Below are experts of layer 5 (counted from 0) of a mixture-of-experts language model. Rows are named router (the router's row for the expert), gate (a neuron's input weights, with its number), up (a neuron's input weights, with its number) and show model dimensions 288-383. Each number is 128 + 32 x the weight over its row's rms, rounded and kept within 0 to 255. Numbers have three digits each.
Before each expert's rows: "mostly gets" lists some tokens that are sent to it at least half of the time. This comes from a sample of Wikipedia text that the model never trained on.

# expert 4
mostly gets: " ", " Pi", " t", "ini", "po", " Co"
router:154191158085124138108181102167158158082099087120164125104168105112107139108169118144123138170142136161126118161133139124107118131153120092105156143136140132150084166103154099098087071093181129110196103125201192073072109151123135127104178163132100104128110115097149092121090112148119149105
gate0:120159116146100136120117105160102118080168164201144114146116130168134149094102171112152088099127149209130129083156091134157152151114107113118125184162154151119102125122109129159151153145089108142093203220104129171189168163122142162174097136123113093172176132177139106141123115065068110093
up0:096088106099121119133132080055185130107117135165193157136163107188127108107108142151135137116160086124130091106125109077173105160151095144167116134138134170118110120135114128114138097190074121100158181106139145204175150117102142151139108137131120081121177101137116131114101093143076103152
gate1:113123152130084182089085092106125170134147158162138185128113096108126153160146167141182094135143088078085079149128089094137172146167103229185082118090107089090099088053166103104175158129155153149115157117090167138083138141129137088101081063114184125147159151186094140151131108092141176106
up1:181157150179134150121140143171091158140142086120169111167070102141074114144132172118145091151165162112210152122087097137167104130105106135164114180181175200171088079140145083140084141116082121070165163105082147138209162149108112092116100138132119101115145159050093171091126163147203146096
gate2:137056091150141103121174196116104179153177213144159135086098100188145149146113135099144083161131222175170117131176140130090144095096125149093152070042132126099081119158098091169168135191091137166083103192117074159149103061140115150126113078136105165097121168102085118143142123152156107094
up2:105198148096110181132085083125175151126087066103103118183160149059120097099145077156114177093095098094098128142105134143168110150156102125181126201181136103151184111058144154119082164090123078091183151108111155111091165204127123102139113185162126075154154081148173139132123111143097167165
gate3:153116120117133201102114108127159161076112138195159152119058168092143154152148123149205124078088153086123133153150063104088148154100090150117113116049145091115090150125108130153188177192095059113092104075123095070113128132116121116133121182153096106188137092055139137125144088149138161139
up3:156135133132141093157109157080157111097112125120153186189154188125118085184129112100086106166156153195196103166139143159142133135120162119132136126130148163122183138141163153093134054109117165130135101095159133119092096096156097113096140125097130129094131111139143154087145102124131102170
gate4:128111080190130133146112186133113149138135160135151143126195150117104147133179122122120133119155193205111105053108084117137153141141211146126130082089124175126148164077158126104167180132104077093118129153143168177106126118064160089125108114112081134198093073122168122136162098148143073080
up4:126122119118114040101166153109127137165134166110125067161148134134139109152157112147127145173136123147119112153155183083126154217157097113092096157132138110183097128137110076133183078121125150094080136181106081128100139128142135132141147133137145126150057090111194139193173168119118095165

# expert 1
mostly gets: " So", " pro", " Sh", " San", " bo", " They"
router:098123172106152091111142154149132161158132058087197125129087159135140162174193181110070200123148166127090118183158161098128123161094078141153142099112108088157127113089170117109123054114108160170135083145162073128142125157077046073134171120173079099175084152100169105088148123127114136106
gate0:096123057185141163098143129098180106159159124137137192147127107139143157121113111093164058102071147135105152141137147138130103126145141125091129084162180153138097186081058109119162125139103064082127151135149120099118139133124122106080119135117117159074178150092118209159083094116169084079
up0:118104156154146112155128132156147062161100110099065056138089125135167196140110086157126106152142136115188122148122138196142154188134163128107099148079102120144134099108152098155147183099115104124103130099124089106130105145164141122167155168122096151100115046093129102122143108140136132101
gate1:097105147137164165108155101151143126126145119129091175199122149138088133085146108143097148087114108113149191083104211131108090116126104155135154148108129108129100136112135156127146143099108119095140086140132166142069094177145142125068182126156179127147090050137135149169130090159172148089
up1:127048142119129172109130092148146159108077136147168125169182099138076174110144090117135104147102099106096149132164121141141077145127160123142193132092144143117103104139140113120128122154160133149149126139120212128126105157100157114104173138146134104153106162110151146110070116112117135071
gate2:123156119132107105125062113160135079214119148126135083139108146082162117124100033184157116128156102195125115163102043118151127171128168157188107125091159125112118097081070126141150116132115095112119095119144131133088139117123145194166118114044131084164100089115184137126152133144137120124
up2:151162119119033137156119170096161141113065130174184140180147131145115187119128124085135074133147096080112153173120119225134155083199165161176166150088113176087132081060112212101083130112104084147156101084109120134184080103092076105117169156118156115111129119146158095099158104170139146074
gate3:104124159139077115127126116149081121152141087125121125164123144138139136119115091097165140172115107128143132088123105109126092024191133161158075125153123117130171140066134153124147138134139115102096115148122171083128111178112086119130090143121064130141102066124134138108106127047141130098
up3:106081132103222095106104071101136140111111205143168134123134106129108131117096042194132172068154121151134211106133142105142110148146111118158131108141183113123153132140098165093087118152095142102045069130130122141087131170148103101144153136109116134158104152166085146169193126117185146115
gate4:196098111159180152169118082129168145125124141147124122136079081116098163126073126103060133148092136182112106125137053132124100106111144034141101173099131125081070148129113154093150113112148173103179167136129115139151130051135101131162116101106136159126173096164132156089073197078125080064
up4:206148140100117108172095123138136137076166109130150096153154123128135096175135166171137126086127157146156089161131154149096156110176095148073108113041090062174089145113105138173117144158150137134117068094176183125099095128126123120084106092166104090126132160110078102115113098166134129161

# expert 3
mostly gets: "\"", " same", " art", " =", " while", " ["
router:129078084124095095103139176137131176120136133094136192100171130093136162123165125128093129107141119117170183105165153053090089175144145079079078139183145097178112143066131111118153217178117182184117131126123131113111116175176134140157147131140163163131142151088126117151148158168107078070
gate0:115100117161126153130101089069174089124143096120115149152182169152085164084154107192155163085143138152102150160132156115145083187163091168178126148155103091153135095131150050112054161082166118089139182114154123140084123110122147111108099170188069106098114108185140155128136190143102123097
up0:139104156069134185122089142085162156117134086143129115116225101128147157139156112138170151081089096097117167110113090089106156097123097148153158118159110068149152137125170127117067094141138106160207186038192182044152145139106121105078138201158103117070096094152163159141176115128177063135
gate1:125158169128150156144129154085089144147139121182159137112137117079155105074172124108167137135162084082146036125108122127085165131143105134154203160166171167149070160096090151128121159150134165145128089113163131167088127147142090157135116166117096102120120057071151137147130137144157127091
up1:142148158076116130169084109091160173082095198109135150148138170171136058079166151132156124117142108114097136147106194136123221120203116177140165112146129105166091108086167160120103175136105166133075099157135098142113129132167173087129175096141101116144087125085151146146104116132123145162
gate2:073090204058121132184132133036159086159130110136135099166106148134088110060109118121109130113126179155135129071128131147189117129071117156117096112158106198168137048171079108152127196145093095092146124110122120150125118115098066127136152129093145143118074044058176148123117108096151121110
up2:125141095108108133063152062090106119083152126138128110103136159107150201163107153137155191112115145112120068114132155105056146095113025149138059153130090132103076133048136108114048140175137101141113085117162088128187143091114137093148092136165136131098120114157136172132149142101091133124
gate3:102154158150165167197100151150085180188093122143129103147095116117133158123079088045155081074075140150160120135121109144156138142163084142082143136142207141079151124116116108128133114192145137150077141120156116154084075139125130099098141069121167125093155120145158168119109140138162166042
up3:182101107147100132163107148162110116110141170125123181109165094130057148177183168193122130160100148127169145126114166096096168087069161196170111108187101099080117066088152148149108188100120101119142123130107114123187157126131105117143103145115156150151138119137112097073146118104141133190
gate4:135080214116120112105076132114141109133135130068139207166130120076104131132168135149113172137121142138119089145168171178199092121137134185109078179130133077140153186130167080114084143115154142106175130144145094129189139115041100142161129156128095125118179131117097175150128155165088111133
up4:100111106124181074182161114145147145108133122145143103115129159145094114129153142129093082108137133145146153138189119094129138188121114108135088135127076126075132106211161110114164141140057120100126162216130099137157166097129098161131118147111135100154119117180166130115240117141143196143

# expert 5
mostly gets: " Year", " near", "000", "а", " car", " its"
router:136177106100180132114110160136080168129106112134166089141148079092172170162162148144137100087103170158147144101140071092091163097099150139146106101134136159101147112132149144141162161161125160131100143128152102125087139081130096126114163107138127116104119091107151084125059179143131130080
gate0:102148112129114148132087077085164176075078106116112170092216123136151138097105101144133119079163108125089148142138200128170137138105140128160157151167197122113125167136130095110103116069086157100121105094149166124152146188116119142168175125141119213146077171137170139104201164139087113130
up0:166160126141141117141069071095083169097021095113142093085129147110136122120121086091104096138108140149165177134164149176136145075126096088097083103116134134157112118128147113112174160110072129092138116120134133162155125141104131144193175137141167111110103142173211070092143171152109152058
gate1:094164153049108112116148105184192159171142140123116146123145195140137104185131132141083146126182107142060103131125089109122081114086159160135153125196126097158110134165140114166134109113125105096157160113106128145144162096110129151165096135094163149141095121118131073078108061173019106113
up1:170159130173133194131090187125131142122072054148113103156110070130160170108142129108172099140080179168182118175110118124146151137123150119129074119119133159131114127128097067113141119130162103116093103130185198099149163207078113061099166166159157177157153135143151151153115170134173144127
gate2:143128112141131164087156122109129091169120135122145165166117140123179120140145120124103175113066168145106082193114130179141119162134098125099161137143095129163142092186099186082130134111149117138087133172118146171088144091112105080113164089140147132132150208102162126131110109169089153104
up2:096169067169158168135139159086161154121142164114164125146166157172157094076124188107081145118111111197179139128103115101092110104135130077147107115125136174132212148179111068150089151134067093086102157172169174163151181102124127060156109152147153091160059128059152137130143143099125156147
gate3:143182136111083085168116160117167132171156114082124141127067135111135097114091064100169141084176103085141145111064128136158097081116108179145114172129128119071115122118074118124137066086121124096124152220088106155135109119165151138137095119101134125151170134127117112193137126197106095037
up3:130124152141127157106086099162108135133144118156111133126167083129125177133150178161116139124134125195138130099172113088115111140094104077133125060165188170094142112127138146125052125129183116149171132094161114087096165127138121195126163174117146138156132126145104167077094137116141103139
gate4:141110100138085118153104114143120150154111134178146086089111156122159146087152156159102161103119138113153123111141113097153096122152122123137102122138101127152095136190022093151106166097155101195149109151121090042123184100078076096121142172110128166145122104112153117134149167129036089191
up4:135152083156089150090150121081101115107065067133131120084127105141189112140122168100124133129130116080138107101088127147139141082069146141106180097166157101124135132113149087099141134144109145100151132119151165124164051138086179133144123091104102176094074110106198121129106112138127118058

# expert 0
mostly gets: " it", " United", " Har", " York", " Bar", " Ad"
router:140103169118141107120152138169144171084180092116127143114148115098099092109195136197166094172101127148101156087152187067146140109154141093110157106147113104159102107121090121160106135096051089116138096168178105169172086076128100124136106119118129166137087169098119099112204116162117148118
gate0:124138105140057149055128103131102153072177124120122107125091123076131136072128125146182145123114095124117136142064120099111117104088166131160115122133113070192151140121129168116110107163179125138144067181108108124026122157172143134099120126161157162099102127212117155111127120081147167131
up0:091132140081129112149150168128085097127145160149234125133161062126105089180103126146127171091123079135127090142155189147156121078153111137116077141103148091071174124166053076162118153108151099146126151130085084146157149097113097124139182089180139171134143109060129122102172115112095152168
gate1:171125109197123135159142085106173139156089136121110130132102106132113108116145164140105103124140126108170076109123104160161179132155126095101074079109087100056143089118093110044111135056135180144169106095159078153112154138115160070131135122125089115169151099128147178090147121132191095059
up1:145146113094146118089149203115101091132197080171133083141112140175130148144105145179141130137142122114168137098085090137150114133129129114117146123103141149111138149142137139129158071161149134118114118140110149119146111184158131140052097144106156151125138111109139143161096170113109211104
gate2:150053135151135172128079164165141120132117147174130097170094067110104137091145150117107140030059134076121109118129098147128094181130166163086197174166169091108088124157075122144148114132130071116172090120142188090138116169138150114067157102090133099129103165108163149127157111181112138117
up2:113083113122121185119144095176090101096161083100114093109146120114165117120069105090145108089087080076131149166127098209104072156172123133112183092156107058175092109086085163107106193063167141141168163138114089122128077104160145157100129153186097131109141135153139056152166164092082151111
gate3:191178099134139131163149075190056133113130157160116142087123118136160096159155177128141140085083069147133154140088113165102036089135101139158124121145092114093115176115121126168080168115108171142138142106144122155124142101155153219151104137143109091117167095109132138152169104130146198046
up3:110153136115158138126127139133166118137120137135143110118088117130084106123110116174141122084114111090113144185110100162117123074147126152115111111194133137068068076121128105133113119121149160100116206094124112069135095101148114100125121139139147161122147133084114124121106082142135135134
gate4:128130135088101108121130099110114173113092068150181144124139125165125121151123084153130088052158056151132126194075088178112082165225116094170089112142113122123146102142048121131155151076143116112164199139107192118102116142185140119092198117163083151110133106132137142096148199095157148100
up4:097150161102098109137119133093108171148130133074090065017141133142131176106080113096116130091154118058108116145097107131089115121089105159093081108134078145132123109133124085142163144127104128148110174101086158143114116117127107139155114180106149229143130095146111106139111120030132129138

# expert 2
mostly gets: " On", "On", " final", " until", " members", " An"
router:123171078100176123187111120128191113103094156099137091125135143144165159153134136122158064091182096145126112108171068170125158103115158105178161177185121105097132159121166099104090108088105116103200166103118144080167150079178131183128134164185137108121108175114101107122155108189121110093
gate0:091127139143080169172121079136066157160107144121101103117159127149158149108106115112127133112076140155108196111065073100155136097131095163141098112133134126120126124080116160106112155137183079129099151142119134155116078139158129124171133255149103145169141097123121140101183094122137166073
up0:159170104159153100066148155148127135074101137121157112120105114152170063081156131148161157140104115132143112062130115067111124125121102107172128166126116139112197112143136055117175140150152143060181129107123176121173087104110101120170108095125077101116155131110123147080135161091126108110
gate1:145133146120199111082061077088096086115104114158158159134126101166141137152171141109119107090098070103116089136178063161146116136195103115139147134083121055107134116080117149060158103100182076174138140063154103112094081159075106102117101120144117183100071128138129130110185136108143134101
up1:126064083119126103152137114085134160156160131119142066148144168100177070150117157178155121108131098130142162056173155090130148105106116155102161129131169105167130180189118106123116203110123124103113072111146162104130102131082062164130172129144093090133076146083136090104155146106113146127
gate2:152150133130154146081115100171073151137175126115098106067114106097127149158160113091094091132150117089076157074174141100131171144150151114070091128070103150161179092167141131103132184155146130119188137104129130141132064133139107126113113146155120160109086143125136128125139192123104132101
up2:107120143107164108111134121161154100100083147061106118136112177190139076124012129150118134154154140115102150117150124143091111118132184156174109140146152137119169126159107163162130096159133143139168145153091155157114164110135128134180123143125134108136204136164065145089135083160078110197
gate3:108102163157095140071094140105150116200120101202069126134092105136088169165125194123121148165082146111079135103130070110100104177141169122157057191101133149074122150111117153111086145134160111101148157144102058191115114096152111141139134111119074154131138117113111156107132097081137138118
up3:175110125138143161154187083093110089037160130110101118070177148151106146154093081148163129073177161124143087145143159175144160140114107131089154043139138108100200191164191080110106120133120152104109162116097149076170066108090127144134138117122129138124139070143133136137156138151148125129
gate4:171087091129120160127129085141135162099160110186129135171150164146103115080166132168143163148129164145140132135154208116130158115181097132087147109163178130114120118101115111103147103085069136131128132183112086179123109127092080130132097124185123108139121140097166151160174141128082156123
up4:164106133149130116081130090149149164169211120098163114169125133088073116144111174121118136209167143175142137101135139129154121110135092115117128136097113206144129076088144104073129104155101133170186142139125085133131114107130103106159167111197083119056104169105082096128100177135085153148